config = dict(
    num_hidden_layers=8,
    hidden_size=640,
    n_experts=64,
    experts_per_token=6,
    d_expert=144,
    d_shared_expert=0,
    hidden_act='geglu',
    moe_layers=[0, 1, 2, 3, 4, 5, 6, 7],
    router_score='softmax',
    normalize_top_k=False,
    routed_scale=3.7,
    balance_loss=0.0125,
    balance_bias=False,
    init_std_router=0.0156,
    lr_router=0.000416,
    num_attention_heads=10,
    num_key_value_heads=10,
    head_dim=64,
    vocab_size=8192,
    norm='rmsnorm',
    norm_place='pre',
    norm_eps=1e-05,
    positions='learned',
    qk_norm=False,
    attn_scale=0.125,
    tie_word_embeddings=True,
    parallel_block=False,
    init='uniform',
    init_std_qkv=0.0206,
    init_std_o=0.0,
    init_std_up=0.0206,
    init_std_down=0.0,
    optimizer='muon',
    learning_rate=0.0114,
    beta1=0.95,
    weight_decay=0.018,
    lr_head=0.00669,
    max_grad_norm=1.0,
    warmup_steps=200,
    schedule='wsd',
    decay_fraction=0.835,
    decay_shape='linear',
    final_lr_fraction=0.0,
    batch_tokens=262144,
    max_seq_len=1024,
    doc_mask=True,
    train_tokens=1547000000,
    max_steps=5902,
    dataset='wikipedia_en',
)
Below are experts of layer 5 (counted from 0) of a mixture-of-experts language model. Rows are named router (the router's row for the expert) and show model dimensions 240-319. Each number is 500 + 40 x the weight over its row's rms, rounded and kept within 0 to 999. Numbers have three digits each.
After each expert's rows: "comes after" lists some tokens at least twice as common just before its tokens as in all text; "comes before" lists some tokens at least twice as common just after its tokens as in all text. This comes from a sample of Wikipedia text that the model never trained on. Tokens count by the router's weight.

# expert 25
router:503520442459439447463498464478543532467534506525531547548547527489539525557439488480559497480469547504489501564444481476557504549526498506495488491465561425500498563462546524559559451535471567526546553429513465531476479505506546490532542534
comes after: " |", "\n", ";", "|", "==", " Votes"
comes before: "1", " |", "2", "3", "-", "4"

# expert 19
router:522492435454530499511511517478511522520523462504535465515491534446500506565472528475531460471486460493540523542536499512569557441481527473491532500430493424552514573501538491440575449520481427478516572500526537574473539548451597524496526533
comes after: " ", "1", "2", "0", " (", "|"
comes before: "9", "1", "0", "2", "8", "7"

# expert 60
router:451498430476453540534515506445544555482528512510486550564548491419527527533487509439529440523425548497553475550478494496428494520484506481482560568522535498552502543464531478487486522459488472480520492510517463574470499495492554491539514459
comes after: " |", ")", "%", "4", "\"", ":"
comes before: " ", "\n", " —", " \"", " The", " Candidate"

# expert 23
router:524461572499560501510458456557538497503489470468546510512484564515469468480438469425539527461462483552450516539413561506525568441420528506476429539483516562482562475437536454452509521536493468427572534483471468506456521507491498499482524455
comes after: ".", ")", " |", " =", ").", "=="
comes before: "\n", "-", "|", "The", "In", "("

# expert 50
router:533532535465472534534500413517490501540482530517559509500558550451483495541441535463540447443425486615439466538496514509472563561498474461524459531532472525522468575522514469400457447422470564450556511464466541511501487517507630513506519523
comes after: "1", "0", "9", "2", "8", "7"
comes before: "0", " |", "9", "1", "2", "8"

# expert 42
router:480483533433467586534490547526506467542507524531550463470523559515546487585498516432532500476519453541527521564481493462552577545489508495578537530459489502529512574480544565459499462546497478451559482465487502570531542535486564539489484471
comes after: ",", " |", " and", " to", ":", " in"
comes before: "1", "2", "0", "9", "3", "5"

# expert 47
router:387463543451444558509492517444512538462575516498529517518592444478502491463480511481511484499551455517483441557544496557494569445490470498450466482538498480479506558474483460497508466473504449479432418466530496492484486533548542447523534516
comes after: "1", "2", "0", "9", "8", "3"
comes before: "0", " |", "–", "9", "8", "6"

# expert 5
router:526504424461448461496544476533489505464470461485525530456559519535518486573463543437535471545443420552504490495508488490526515444440541458539511499449491481570502557528497511466498459514543480447513541476542563588516537513502541515480489547
comes after: " ", " |", " in", "1", ",", "2"
comes before: "1", "2", "9", "0", "8", "3"

# expert 16
router:449491493440555499466449458543556481551557469542398475459515500429513523486435497478472475446447483442412500602485490537419477461525561467448500441531499492451481504501488479467533444579567502520581535544476543552548481451451520520500554597
comes after: " the", " his", " a", " The", " and", " her"
comes before: "s", " of", " a", " was", " is", "'"

# expert 48
router:478467482503506474564480541555486514476471507499505565526500495470578532521437552490476541482446504510516440496517489539417546445570510500447507605481507538504608469506503441411501430543422491552488420550515549582524539428542545500505493492
comes after: ",", " is", "s", " which", " was", " It"
comes before: " the", " a", " in", " to", " of", " by"

# expert 33
router:524525461473581510507562459439507497511526466488478537473533484490520592498515479424480490467469435530485456419561521514480436567541475475498460500472486474455458541463485507429591496492461451525445520440473517583524475506561537509441517501
comes after: "\n", "|", " of", " in", " =", "==="
comes before: "\n", "2", "|", "-", "===", "–"

# expert 46
router:486493470454480515463531386490500503475549518564492595470474548488479436505451539497496496535465452576519538469455447430475476531462530529452495546562546446527473532452484554514548446451554491495444543512486474546515505528541469431452499493
comes after: " |", "\n", " ", " in", ";", "%"
comes before: " ", "|", "\n", "3", "---|---|---|---|", "–"

# expert 22
router:495480497503567474508579438591466529529493476444462598592578541402529576531407499505493594532527532570529473544442502469488461533566517520516414523464487419543526607439542447499478560491474463426513454483457530567492557527461494523507515578
comes after: "\n", " |", "==", ")", "===", " =="
comes before: "\n", "|", "-", "==", "The", "==="

# expert 30
router:503548458545475558466574507454498451479497473479504519486528435459482503481533442452450544391469485569511483450532556474518484612522490495469509481504445501456498558495505468429546488446500550480495569527481438588491486552476530526465575498
comes after: " (", "2", "1", "0", "–", "==="
comes before: "0", "2", "1", "9", ")", "3"

# expert 56
router:528385504423486556522475466519512451478505506538534481471476539389529455545518546553412496496619443538597497582485472535594547467496518480470513462488442448514472503529502507456520493496519440462507472484512513413491509501549552468503507533
comes after: "0", "9", "2", " ", "1", "8"
comes before: "0", "9", "1", "8", "5", "2"

# expert 53
router:540480608476495519429514483551584571507562413535473538498531490484509487500480482449565459473480531489448605476482557476437454468485523538478487568496528543478556535512479497396517459490491483474509512478462433562497504484484495514486539492
comes after: "\n", ".", "==", " ==", ").", ".\""
comes before: "\n", "==", "-", "=", "===", "The"

# expert 9
router:514513515507504497458508495485484537493522491474542481517505408459463541486537483480520508471473545514444529498450531447472503547505470510502506470609499457449490541515513452491436459509506458589487547431528513522553516574459465527588539537
comes after: "==", "\n", "===", "-", " =", "|"
comes before: "\n", ":", "==", "===", "|", " =="